config = dict(
    vocab_size=28076,
    init='uniform',
    init_std_down=0.0216,
    schedule='wsd',
)
Below are experts of layer 2 (counted from 0) of a mixture-of-experts language model. Rows are named router (the router's row for the expert), gate (a neuron's input weights, with its number), up (a neuron's input weights, with its number), down (a neuron's output weights, with its number) and show model dimensions 0-255. Each number is 200 + 30 x the weight over its row's rms, rounded and kept within 0 to 999.
After each expert's rows: "mostly gets" lists some tokens that are sent to it at least half of the time; "comes before" lists some tokens at least twice as common just after its tokens as in all text. This comes from a sample of Wikipedia text that the model never trained on. Tokens count by the router's weight.

# expert 90
router,217,222,240,197,163,194,214,152,182,164,208,239,202,180,193,198,162,190,157,215,225,198,215,162,231,207,215,164,193,182,185,262,201,203,165,209,245,281,182,207,191,169,192,194,121,231,184,204,201,175,223,199,224,201,200,158,218,184,193,236,248,251,230,203,197,204,209,234,224,215,192,211,211,195,204,180,180,193,197,205,161,220,182,218,207,187,232,227,190,185,246,163,239,201,143,232,208,167,216,151,217,209,149,195,208,229,208,197,186,106,170,206,173,163,174,171,236,282,229,227,197,158,204,207,172,205,212,219,224,202,223,247,118,187,240,210,211,243,180,205,203,191,229,266,155,202,210,196,219,192,260,213,173,176,175,184,212,217,209,237,192,208,118,216,204,217,175,172,235,193,197,204,183,211,223,180,204,174,104,123,190,230,203,196,228,193,220,176,184,171,178,209,216,144,179,211,204,234,203,225,191,200,225,196,253,265,172,183,204,231,183,212,219,157,211,188,175,188,183,187,172,158,207,196,271,187,128,205,171,228,205,217,96,160,235,260,161,198,222,232,267,226,220,186,214,170,227,193,193,213,203,203,208,234,186,210
gate0,161,166,203,222,173,210,206,216,219,196,220,219,231,200,167,190,187,198,205,220,229,227,220,195,240,202,185,237,162,211,221,212,217,173,177,186,209,133,186,219,169,192,156,172,171,199,195,243,199,264,149,199,237,205,134,198,243,177,270,198,210,267,178,203,202,243,252,167,154,144,148,188,245,150,238,195,156,169,197,198,243,167,217,183,193,197,153,213,193,213,204,240,264,215,153,254,168,226,198,146,215,182,122,197,230,236,174,199,202,200,190,218,183,164,181,189,174,264,239,233,198,221,224,216,188,180,181,237,221,175,218,230,200,228,188,200,226,215,242,182,239,244,241,204,154,233,185,166,234,245,208,177,170,174,161,200,216,261,194,190,125,210,202,261,212,206,196,237,200,208,189,115,204,204,174,207,217,193,247,164,170,241,239,209,204,195,202,204,192,155,223,288,201,130,204,235,255,201,204,168,156,168,216,224,188,172,201,226,217,190,169,243,233,187,243,226,215,225,171,191,186,208,185,176,185,258,170,253,189,234,208,201,205,183,210,193,204,222,196,200,231,166,170,233,212,227,210,211,206,236,193,228,189,226,161,213
up0,194,253,213,164,187,190,196,159,230,229,194,213,185,181,198,162,200,246,234,139,224,213,194,190,156,182,197,260,195,197,192,206,150,177,232,185,250,183,225,145,205,231,254,202,189,167,240,226,220,226,187,195,195,160,183,181,202,216,233,146,209,217,211,237,220,135,121,221,162,180,223,244,264,207,175,191,220,162,174,218,209,145,234,142,169,164,146,206,202,227,218,202,214,169,172,139,170,224,158,207,179,217,241,205,165,194,222,217,198,172,198,198,220,247,240,191,189,157,171,133,209,175,202,150,179,220,165,155,243,225,190,190,177,207,211,242,143,214,198,222,213,220,223,156,168,169,168,144,197,170,205,226,239,194,161,202,156,155,183,203,233,192,196,149,246,189,231,199,151,179,146,236,201,230,233,165,198,255,176,232,226,184,203,141,209,176,220,157,151,223,261,172,198,156,224,187,215,138,194,213,249,199,143,153,229,166,238,205,219,180,217,197,218,199,203,165,202,194,172,214,176,195,201,248,223,185,184,158,224,179,201,195,199,233,194,170,209,246,209,157,185,187,212,208,202,159,195,202,186,191,184,162,184,174,264,221
down0,216,213,225,205,146,189,227,203,201,195,220,188,190,239,180,181,243,179,245,141,219,256,227,202,146,209,264,170,153,229,180,201,150,196,212,211,247,181,221,181,194,209,216,204,178,227,176,233,243,228,205,189,203,229,170,216,249,187,193,179,164,201,241,211,184,266,194,222,220,150,183,178,221,242,180,197,151,163,165,200,229,203,203,195,180,188,166,212,185,200,184,233,216,172,170,194,170,179,174,235,264,185,217,180,146,245,203,164,225,201,173,128,195,220,211,165,263,173,254,172,189,155,218,209,181,211,151,238,178,173,135,178,177,213,164,213,172,200,213,196,261,201,183,259,191,136,220,242,186,265,204,247,218,196,182,236,203,201,221,202,227,223,182,249,188,125,208,195,202,202,194,228,188,194,200,181,215,210,195,239,189,265,218,194,215,187,156,189,164,207,208,160,213,231,275,180,221,183,156,160,194,247,144,247,267,206,148,224,183,218,198,184,205,218,247,217,202,185,200,167,233,213,168,153,239,197,151,175,190,225,204,213,208,177,193,218,191,216,191,215,158,216,200,167,222,200,237,193,157,142,156,251,242,204,179,248
mostly gets: " about", " over", " North", " along", " within", " around"
comes before: " the", " a", " with", " of", " by", " Carolina"

# expert 57
router,207,200,171,241,179,107,190,172,202,177,206,184,155,170,215,201,138,208,176,214,269,183,222,189,197,174,259,215,203,180,178,212,145,201,199,206,189,190,134,188,204,215,230,227,207,195,238,187,204,170,176,193,196,215,216,209,201,149,155,190,219,183,195,193,256,215,181,268,277,213,189,188,191,174,228,218,157,207,189,190,191,212,188,144,260,164,192,229,217,176,217,192,204,231,151,213,195,179,200,181,212,198,247,259,187,213,203,164,199,197,168,212,150,129,145,202,200,199,202,225,177,192,184,193,189,147,191,198,217,168,186,198,185,126,195,179,184,250,166,196,208,173,204,202,135,152,231,181,226,194,265,146,166,151,196,208,160,227,249,234,202,211,223,216,157,174,216,202,213,160,210,221,211,213,167,211,218,135,209,161,214,227,199,196,258,206,189,181,198,182,195,189,229,169,196,168,180,175,214,212,199,219,280,118,231,196,197,202,183,208,210,206,203,192,209,225,170,209,200,266,191,230,199,222,251,166,192,191,200,180,195,210,102,218,223,229,207,162,177,183,245,259,203,158,235,181,207,205,223,146,178,206,276,243,193,195
gate3,198,241,165,199,213,206,224,191,214,141,212,176,141,165,236,223,194,174,212,230,210,254,168,191,186,181,180,235,211,174,194,232,181,171,166,223,234,182,206,196,221,150,228,225,176,295,261,226,182,183,200,201,186,180,190,180,166,208,194,199,270,153,227,164,250,157,201,171,194,224,191,208,167,173,183,217,182,187,221,176,199,189,179,148,279,143,170,207,183,191,214,219,186,213,151,194,222,154,236,189,235,166,247,179,177,203,246,178,211,186,196,208,216,183,209,198,184,186,209,166,165,259,157,217,220,180,214,168,215,167,218,160,162,175,234,179,134,197,139,194,211,212,171,189,206,219,240,201,218,137,230,227,184,211,197,208,154,220,246,223,217,158,214,247,172,188,171,238,207,161,187,198,206,252,250,227,209,137,227,183,200,221,206,236,255,210,158,153,203,242,134,196,218,159,182,179,192,149,221,246,193,196,235,224,204,151,234,220,156,174,198,200,229,224,201,247,214,224,141,227,259,194,207,148,198,174,222,185,220,225,202,196,218,195,191,199,171,160,237,216,192,206,246,105,250,214,211,199,177,205,187,175,195,203,210,226
up3,174,233,132,251,219,175,224,187,231,170,241,223,219,189,189,245,141,218,277,205,228,191,185,225,181,228,254,223,243,214,223,218,213,234,236,203,130,164,189,166,189,221,241,193,262,216,193,247,201,182,213,195,219,150,247,249,242,170,176,188,219,194,222,186,215,217,175,221,188,210,218,214,186,228,179,177,164,203,248,178,208,177,193,193,231,189,248,195,231,195,204,211,221,170,272,203,225,206,176,195,271,235,244,216,183,204,176,210,202,159,186,194,224,176,240,189,183,233,158,204,184,226,138,209,194,215,215,213,236,204,164,204,192,157,218,226,172,184,205,175,167,203,148,196,150,206,243,182,198,142,198,160,259,189,184,196,151,208,204,181,167,205,205,192,215,220,205,214,187,191,206,175,242,203,187,191,196,194,283,150,198,224,165,230,199,196,196,202,202,200,196,174,173,223,206,266,250,206,167,206,199,172,199,218,230,208,195,214,143,195,260,261,206,225,198,192,205,193,222,186,258,205,220,149,186,199,215,162,231,188,229,217,177,213,195,277,164,216,223,184,214,189,210,177,223,286,201,258,200,158,120,187,287,217,158,182
down3,184,233,204,183,226,216,162,124,170,183,224,214,247,216,211,249,195,216,223,220,255,182,215,207,206,256,193,242,164,191,231,182,165,232,177,216,227,208,235,208,180,191,216,198,206,196,207,183,201,182,242,183,230,210,187,189,205,151,181,216,190,169,177,127,211,193,178,262,141,186,219,152,192,197,189,212,203,183,168,200,198,230,209,227,151,208,181,194,130,175,216,213,171,187,197,207,166,216,195,182,251,182,203,167,137,141,225,220,220,165,204,211,208,258,189,225,193,207,211,199,203,191,206,181,221,211,154,229,209,190,230,205,252,235,252,192,235,239,192,186,220,191,173,189,176,216,217,211,194,231,228,205,255,146,202,188,175,237,234,184,189,186,179,219,254,213,175,172,195,192,216,245,116,224,172,202,190,187,208,177,240,152,211,195,203,190,186,214,125,182,215,229,215,198,279,194,171,204,234,211,262,272,166,200,294,193,193,218,204,185,160,208,259,261,198,188,212,167,285,160,246,180,195,190,264,194,228,228,223,251,221,189,127,206,216,232,232,181,217,207,218,180,191,186,206,248,192,171,221,219,142,224,172,185,233,174
mostly gets: " —;", " –;", ";"
comes before: " ", " +", " −", " —", " .", " —;"

# expert 52
router,227,232,142,194,220,195,230,203,180,196,181,231,129,206,212,207,115,170,232,191,230,167,186,165,238,205,236,206,219,165,203,259,143,177,178,205,204,252,195,178,202,235,206,228,167,197,195,175,208,175,268,189,191,213,204,183,166,146,170,235,192,248,192,189,222,200,206,217,187,186,180,230,201,139,226,233,149,235,223,205,189,197,133,177,227,184,233,232,205,171,204,202,223,190,191,263,235,245,201,173,217,194,203,214,166,247,218,219,188,202,190,211,187,168,193,176,176,172,161,177,183,217,182,226,239,156,177,191,235,191,184,224,134,167,244,190,164,218,201,217,175,181,192,234,175,160,175,198,230,187,199,190,153,201,182,131,114,182,226,244,116,217,156,190,152,285,187,189,265,141,248,197,155,253,184,183,231,197,156,196,205,202,212,189,191,212,187,202,185,209,222,261,210,201,159,201,173,227,222,199,181,206,267,195,200,228,191,195,192,231,238,200,239,190,214,257,187,185,171,214,190,218,201,207,211,228,212,221,210,173,206,228,173,232,231,182,191,211,173,243,256,223,204,199,240,131,230,198,223,186,148,191,222,226,150,176
gate2,209,202,214,195,166,234,170,172,190,208,182,184,219,223,262,266,205,151,186,152,182,246,214,194,283,205,239,228,139,185,205,166,175,150,187,205,233,217,216,195,186,222,149,156,193,199,182,202,222,261,198,203,207,157,153,219,182,202,210,205,243,268,266,217,197,181,217,186,168,188,208,203,258,186,195,154,214,178,149,199,204,221,193,171,161,199,215,205,147,199,235,256,245,190,207,222,193,254,190,238,199,160,247,151,209,233,264,218,171,208,199,151,251,214,208,204,145,236,169,252,225,192,218,212,199,133,210,189,203,216,234,181,186,228,174,246,220,200,143,177,195,183,186,222,145,209,174,217,265,243,233,232,250,251,179,163,180,111,160,188,224,203,178,225,234,205,141,187,191,225,169,210,205,208,244,175,203,229,225,241,199,197,174,172,235,209,168,191,180,219,245,184,219,207,207,200,169,201,182,212,166,189,173,249,193,209,177,229,217,206,229,176,185,247,184,229,192,195,195,207,232,173,149,173,228,244,173,250,225,214,213,182,193,173,201,143,182,187,173,208,186,182,186,198,176,213,137,218,223,209,173,227,178,196,247,219
up2,159,168,214,179,223,276,227,204,204,229,207,207,185,284,250,206,196,177,194,229,169,200,186,175,240,175,211,250,173,220,200,209,193,164,205,148,225,226,185,168,217,192,181,163,228,267,188,222,252,215,206,191,233,175,175,189,179,207,120,207,175,229,222,201,190,242,224,218,170,217,205,217,162,219,181,125,176,180,140,273,174,136,182,184,183,236,238,202,215,216,177,209,221,166,222,184,205,204,227,193,207,171,235,222,193,189,223,261,229,192,214,156,215,198,220,192,206,258,180,265,229,201,198,165,205,169,236,213,196,212,225,213,155,154,241,193,184,220,202,207,223,230,152,175,157,208,141,198,223,202,245,159,226,182,224,207,251,188,159,180,189,194,144,249,205,212,139,251,180,191,191,233,248,194,196,190,187,225,199,210,177,208,167,147,159,206,173,227,211,250,238,189,218,188,169,216,215,198,207,218,174,184,203,288,188,152,227,240,229,200,193,143,226,219,218,221,229,183,214,188,189,160,162,174,169,224,219,184,207,194,261,152,213,188,234,175,138,210,167,217,217,202,196,186,188,230,252,225,202,200,132,239,186,199,246,189
down2,199,227,175,192,233,177,211,194,173,234,259,182,217,258,239,185,139,191,181,151,205,206,160,207,286,208,188,207,218,213,157,184,209,153,163,190,181,213,188,198,225,170,173,174,218,244,181,194,179,215,230,188,190,207,240,154,245,175,198,200,160,207,224,146,259,231,152,216,171,188,222,251,157,246,155,161,229,182,208,270,219,224,187,215,197,214,216,219,231,213,160,224,139,198,234,161,236,208,200,184,261,189,200,216,203,189,189,181,187,197,212,210,190,244,221,193,238,192,177,173,210,221,214,243,195,197,191,243,250,226,226,183,180,220,247,222,185,162,264,229,199,169,194,270,253,226,241,206,209,231,190,254,245,183,208,277,219,195,223,179,190,170,181,221,194,209,193,211,221,206,187,198,169,178,211,191,226,173,209,145,187,179,205,198,162,240,216,173,187,171,188,265,158,207,203,208,214,207,210,192,147,198,206,214,201,252,201,166,191,250,216,194,184,256,156,236,186,205,224,195,230,217,221,204,183,216,194,195,240,197,238,223,154,235,234,193,234,247,243,262,228,158,194,251,158,160,208,233,213,279,147,232,172,234,177,160
mostly gets: "′", " $", "°", "_{", " #", " ."
comes before: "1", "2", "3", "4", "5", "f"

# expert 0
router,224,215,190,253,214,196,160,225,139,204,207,257,195,190,214,208,173,213,213,222,222,168,192,191,207,183,190,141,177,182,200,194,189,173,177,274,272,231,173,195,170,163,229,201,165,221,209,143,250,161,219,197,187,283,182,195,228,192,188,223,269,171,207,227,230,201,197,214,210,210,181,267,177,157,205,214,199,216,226,179,181,212,158,211,191,196,241,186,237,229,187,172,191,212,176,202,189,189,193,185,233,223,172,203,238,217,171,188,196,186,197,183,179,175,184,208,206,170,249,255,208,170,169,207,167,218,169,247,215,190,204,232,244,147,211,201,169,235,102,218,166,170,181,249,197,202,176,167,212,178,239,200,171,209,182,205,205,237,220,171,213,251,209,190,179,218,203,201,231,226,201,275,185,186,193,161,195,211,122,171,224,212,196,208,240,198,251,190,253,189,224,195,193,148,189,168,191,240,234,227,229,195,214,215,193,204,209,223,118,248,195,140,246,180,272,215,213,184,185,265,194,208,223,188,198,219,214,211,211,225,203,222,179,190,243,223,178,194,166,177,177,232,248,174,210,160,210,137,267,162,224,179,246,179,150,258
gate4,214,149,227,221,190,225,169,181,169,237,191,261,230,195,185,234,199,208,222,176,170,170,193,161,169,197,153,223,241,188,169,226,178,257,228,185,190,228,186,197,256,191,231,189,181,178,224,161,177,208,229,213,226,201,172,245,197,209,200,161,222,210,202,203,247,235,174,198,176,229,226,190,235,198,224,141,225,180,186,195,151,220,169,212,199,236,216,145,163,165,202,237,168,180,192,186,157,220,222,156,161,207,250,157,212,214,186,230,182,155,162,192,198,179,179,242,195,204,205,235,234,219,218,180,155,187,120,149,204,202,240,166,199,134,201,212,207,217,253,194,181,175,227,277,147,243,183,177,192,180,232,197,231,174,217,226,162,210,222,211,254,177,175,223,188,223,231,209,149,224,172,149,189,170,169,190,187,245,239,239,254,185,283,181,152,203,276,193,171,186,222,194,190,168,187,148,213,186,221,237,231,195,176,215,224,192,239,204,173,223,188,210,204,209,186,199,190,186,239,271,243,239,166,210,174,220,169,179,227,197,223,210,206,194,192,117,174,176,218,193,183,225,208,186,206,192,274,192,234,238,201,199,192,175,134,258
up4,178,188,230,214,281,153,196,227,230,206,243,209,191,225,195,160,161,193,212,180,155,130,174,237,188,239,135,168,198,164,232,182,194,178,215,172,182,173,231,222,207,207,250,173,190,199,250,200,189,182,205,219,197,218,158,192,215,188,177,201,163,175,161,251,224,259,220,231,174,232,215,263,226,143,210,151,200,154,257,189,209,189,145,236,218,175,193,183,183,214,214,243,236,233,201,177,180,256,238,159,199,244,172,207,201,211,224,218,200,239,141,211,196,173,201,214,206,169,170,196,242,197,205,176,238,215,198,187,236,184,230,246,258,139,201,101,172,147,181,213,193,197,219,173,155,231,195,223,167,193,165,195,207,196,170,210,202,288,208,214,192,194,242,239,213,214,213,231,233,183,259,216,203,192,238,198,165,239,197,218,267,194,268,169,209,191,247,193,200,205,200,181,188,195,212,209,242,189,185,194,222,204,162,193,212,166,281,177,176,193,225,244,207,268,177,205,218,200,158,246,198,182,142,187,183,203,238,213,219,180,232,208,199,215,241,211,235,153,183,186,193,220,193,186,200,196,246,178,227,196,194,168,207,240,187,232
down4,199,180,185,213,196,145,232,201,186,116,145,160,225,188,208,205,213,154,222,213,176,216,197,182,148,178,185,210,164,234,222,186,209,208,198,177,194,179,202,279,196,196,216,277,207,213,161,184,239,230,233,195,231,194,216,198,237,194,220,199,169,174,183,197,159,201,185,204,229,181,212,176,232,210,153,197,182,190,168,223,164,187,179,195,231,222,263,218,208,200,248,216,163,193,217,194,219,169,132,211,160,172,214,216,205,187,197,230,231,219,196,138,246,268,228,180,187,267,267,193,259,182,218,183,176,183,240,203,171,201,209,160,132,157,219,187,190,182,221,224,186,255,225,227,205,213,223,205,195,201,155,173,166,211,192,192,206,182,232,197,188,162,217,193,194,239,233,187,193,147,158,226,233,217,225,213,205,145,236,209,160,179,206,217,194,168,179,181,162,228,186,150,215,202,188,193,217,221,253,259,213,172,207,191,245,264,245,219,153,236,244,185,143,209,154,219,220,191,172,191,224,246,208,228,225,199,180,244,170,139,184,164,220,185,135,176,213,204,192,206,177,225,177,213,254,247,239,150,185,258,125,217,202,171,202,221
mostly gets: " first", " second", " won", " made", " played", " began"
comes before: " in", " to", " the", " on", " a", " place"

# expert 12
router,242,227,153,189,194,187,209,169,204,148,182,181,206,202,180,189,207,176,127,161,227,189,217,168,270,210,278,202,186,225,213,221,205,139,169,223,209,213,175,203,168,169,221,214,131,217,194,180,214,184,228,187,196,202,214,168,166,205,185,256,213,241,211,210,191,242,182,192,226,182,194,204,204,137,195,177,179,243,161,160,157,232,126,183,230,160,200,225,204,154,161,220,214,205,186,232,220,161,196,201,190,209,210,212,163,230,239,135,190,178,178,184,200,184,213,167,204,235,196,215,183,122,213,212,201,192,197,183,201,169,184,207,144,187,171,181,143,233,183,185,246,184,225,208,178,199,220,255,274,212,244,239,212,87,194,175,187,183,294,204,195,206,154,197,204,175,152,190,250,181,224,229,203,243,198,182,166,135,169,194,217,238,265,198,258,185,189,158,182,171,186,216,246,183,166,189,178,189,205,232,225,174,211,205,211,214,198,235,187,208,189,206,216,184,195,207,184,170,153,206,172,188,195,239,195,172,169,199,156,147,159,226,199,204,185,199,141,194,179,253,182,197,225,200,194,203,234,159,261,199,161,169,185,225,204,206
gate10,200,212,156,182,234,186,203,177,111,120,193,188,199,196,212,130,175,242,177,159,242,221,174,206,179,210,226,184,152,234,225,213,177,206,228,153,188,173,201,235,223,187,216,209,214,232,207,238,182,177,217,188,201,186,201,220,145,184,149,205,204,209,193,234,225,238,245,156,171,226,216,158,238,200,175,240,161,166,213,236,170,137,221,222,189,205,209,272,173,162,146,228,202,158,135,189,188,200,196,214,155,212,217,172,225,206,224,204,177,232,238,154,194,206,134,208,166,197,182,156,176,263,205,188,216,250,229,189,195,158,206,246,175,200,203,219,186,152,198,171,152,214,213,209,212,182,215,189,207,240,186,209,210,196,149,223,150,182,241,170,150,210,220,137,214,273,182,182,187,198,216,165,206,218,180,222,189,153,212,178,202,184,175,179,236,191,162,220,145,166,191,224,225,257,216,206,176,211,182,167,227,245,147,199,205,126,178,199,260,165,197,183,173,222,184,219,195,224,159,248,199,236,196,157,196,223,200,195,185,157,165,147,204,216,192,233,214,172,172,200,209,225,191,176,162,199,241,190,205,179,159,207,139,235,247,224
up10,232,222,197,205,212,160,254,192,189,180,275,174,159,191,207,241,166,187,267,201,199,162,155,202,209,157,182,202,177,133,148,196,174,185,221,175,187,248,160,184,149,210,188,237,281,201,158,208,169,215,243,191,242,173,230,199,212,227,172,216,170,244,170,157,229,129,189,241,219,219,205,156,201,185,229,166,193,181,185,208,208,198,220,172,162,225,229,206,222,199,210,155,265,216,252,252,159,201,226,174,167,172,216,187,229,172,163,235,210,203,206,167,184,249,238,244,237,194,181,250,166,207,244,231,137,179,215,186,189,209,250,196,202,175,204,229,216,179,248,187,237,223,238,200,167,190,180,178,206,219,213,199,130,173,220,271,209,198,194,178,247,207,216,157,226,229,236,179,247,211,208,197,177,174,238,188,255,213,208,177,169,189,163,238,157,231,223,225,161,201,163,173,193,166,161,204,241,218,232,136,190,197,227,191,232,205,178,199,248,209,132,204,252,212,203,232,231,237,261,174,188,236,214,248,209,232,211,157,205,200,222,169,204,195,213,201,215,200,215,223,220,198,198,181,227,175,212,176,179,181,237,148,187,228,182,207
down10,220,191,206,262,201,242,189,186,206,165,197,182,239,178,199,226,194,188,184,242,215,198,217,206,181,175,224,187,226,160,148,206,202,152,202,164,170,224,167,252,194,193,221,170,199,175,202,202,237,231,227,147,197,186,194,250,184,202,169,187,232,204,198,184,174,226,198,242,180,253,221,149,277,193,136,185,179,175,222,113,231,223,161,188,172,242,212,186,168,207,202,174,221,158,221,243,179,176,204,219,174,240,203,171,205,239,176,244,213,207,212,204,180,233,222,165,174,207,174,256,209,226,283,175,148,145,239,220,223,183,202,219,236,204,238,205,195,165,194,205,239,219,247,231,181,220,157,180,217,175,190,187,213,145,197,246,176,203,200,169,234,222,200,214,176,160,225,211,219,202,155,160,200,212,168,213,204,197,231,178,211,178,179,197,204,239,239,186,209,204,183,102,207,151,282,138,252,175,245,162,209,133,185,266,255,238,168,184,200,209,254,199,242,214,152,170,182,206,183,210,180,209,199,172,156,173,193,188,181,213,230,221,185,164,179,234,190,188,271,170,185,197,207,202,231,189,159,235,187,248,207,185,218,210,181,196
mostly gets: "oc", " water", " war", " air", " land", " River"
comes before: ",", " and", ".", " of", "s", ".\n\n"

# expert 118
router,226,247,227,203,210,113,180,162,203,117,194,169,176,187,175,217,185,245,182,131,195,185,199,183,232,214,213,169,190,164,161,205,185,201,166,204,235,245,225,201,176,160,209,197,167,229,232,206,183,184,210,193,236,236,216,184,218,198,182,204,220,195,173,207,244,236,179,251,196,153,155,281,232,201,214,185,188,181,215,247,191,240,152,226,238,197,196,219,213,175,227,216,206,233,166,230,215,163,201,224,180,190,175,207,150,197,205,141,193,156,203,190,201,178,167,202,163,244,191,178,230,138,221,217,198,197,208,237,187,205,212,245,167,194,256,210,186,222,113,248,161,226,209,186,148,172,235,219,207,190,210,181,191,159,183,227,154,219,202,224,183,156,189,260,189,176,179,171,238,184,227,216,164,193,217,206,197,188,90,155,177,221,196,192,181,207,199,167,212,202,243,235,213,201,179,154,205,213,235,200,194,235,230,171,262,232,138,214,199,279,222,161,213,142,236,200,199,196,196,191,176,221,261,214,203,251,179,176,230,241,207,214,185,232,219,206,194,125,193,187,204,252,172,208,215,195,208,192,188,212,215,224,209,254,226,232
gate1,186,211,193,183,205,177,176,141,208,228,171,248,168,194,180,231,259,213,145,191,179,171,200,181,171,194,231,205,198,179,209,217,243,198,184,191,188,218,210,152,179,174,170,198,218,217,180,216,236,202,163,161,197,194,248,200,215,187,183,162,138,223,152,207,212,215,221,166,222,170,124,144,247,139,189,208,216,209,228,235,205,186,236,187,139,189,243,229,225,215,212,209,234,232,227,175,209,156,177,187,229,241,235,110,209,197,174,193,216,172,190,213,266,178,189,218,191,155,187,268,223,184,225,186,227,185,211,177,195,207,215,219,263,170,187,182,208,193,247,272,188,188,170,191,251,160,224,179,181,179,146,206,231,216,148,196,188,195,171,163,191,180,200,218,246,164,296,241,227,205,256,221,171,161,174,173,227,191,201,162,209,196,205,245,185,205,211,184,231,155,201,226,224,213,176,193,204,213,190,217,220,210,175,185,257,241,207,206,194,204,213,246,190,162,220,203,201,185,192,204,248,165,200,178,241,223,225,184,268,177,146,154,168,228,206,218,240,229,210,243,257,152,159,189,183,256,141,183,222,219,219,244,183,166,190,177
up1,210,194,210,206,176,227,215,221,211,189,199,174,195,175,222,150,227,194,180,230,224,235,234,253,213,210,175,196,149,167,212,201,162,194,167,189,194,222,147,232,178,197,223,192,167,185,244,260,187,184,228,173,205,231,197,209,232,260,186,203,249,169,286,193,239,258,211,178,234,179,273,184,210,181,209,174,157,222,203,243,204,208,218,158,205,163,146,261,234,185,200,212,250,195,146,197,182,225,173,172,184,114,184,225,208,210,163,169,190,195,215,215,179,206,216,195,278,263,248,170,198,180,203,256,169,227,223,163,214,234,255,216,192,241,194,190,201,200,197,155,308,235,191,169,191,240,235,149,237,194,195,188,197,248,204,169,198,230,243,223,203,225,163,226,200,175,183,180,199,190,178,199,217,206,224,203,185,202,209,220,204,216,168,157,209,178,190,212,202,178,209,213,229,167,216,190,166,192,216,214,216,150,168,224,167,156,206,211,251,200,220,210,220,186,172,178,228,159,184,183,207,240,167,182,250,243,202,246,172,203,181,204,213,208,190,192,156,235,220,185,185,243,175,196,178,226,275,248,258,137,219,140,164,223,207,186
down1,227,226,231,204,178,218,230,177,167,191,224,198,230,157,160,139,220,181,165,201,181,181,211,244,182,216,210,223,229,245,198,194,178,200,226,196,195,151,227,206,197,198,201,146,217,115,218,116,211,188,203,216,237,227,215,198,223,218,234,222,187,234,157,187,225,241,188,154,160,165,225,239,230,200,209,213,181,196,210,185,177,193,141,240,192,170,165,262,176,174,215,252,165,195,232,246,165,195,190,202,199,120,206,215,232,134,159,189,211,223,226,206,220,216,160,241,189,225,240,182,170,254,256,190,190,193,240,168,168,205,154,185,229,185,160,173,162,211,179,189,235,180,230,213,190,251,209,180,193,196,237,170,179,253,155,139,220,260,193,233,169,138,176,122,156,219,163,173,221,229,210,191,210,208,245,226,201,245,210,209,216,229,193,216,217,213,226,240,201,231,219,209,229,216,243,204,221,216,180,199,184,167,193,191,196,269,202,183,236,193,254,230,240,205,184,243,189,208,186,203,163,191,215,174,189,198,211,215,177,240,235,203,218,175,212,187,196,205,164,195,128,223,232,204,220,174,240,292,229,234,245,191,169,178,227,206
mostly gets: " from", " between", " both", " From", " in", " throughout"
comes before: " the", " ", " a", " his", " their", " its"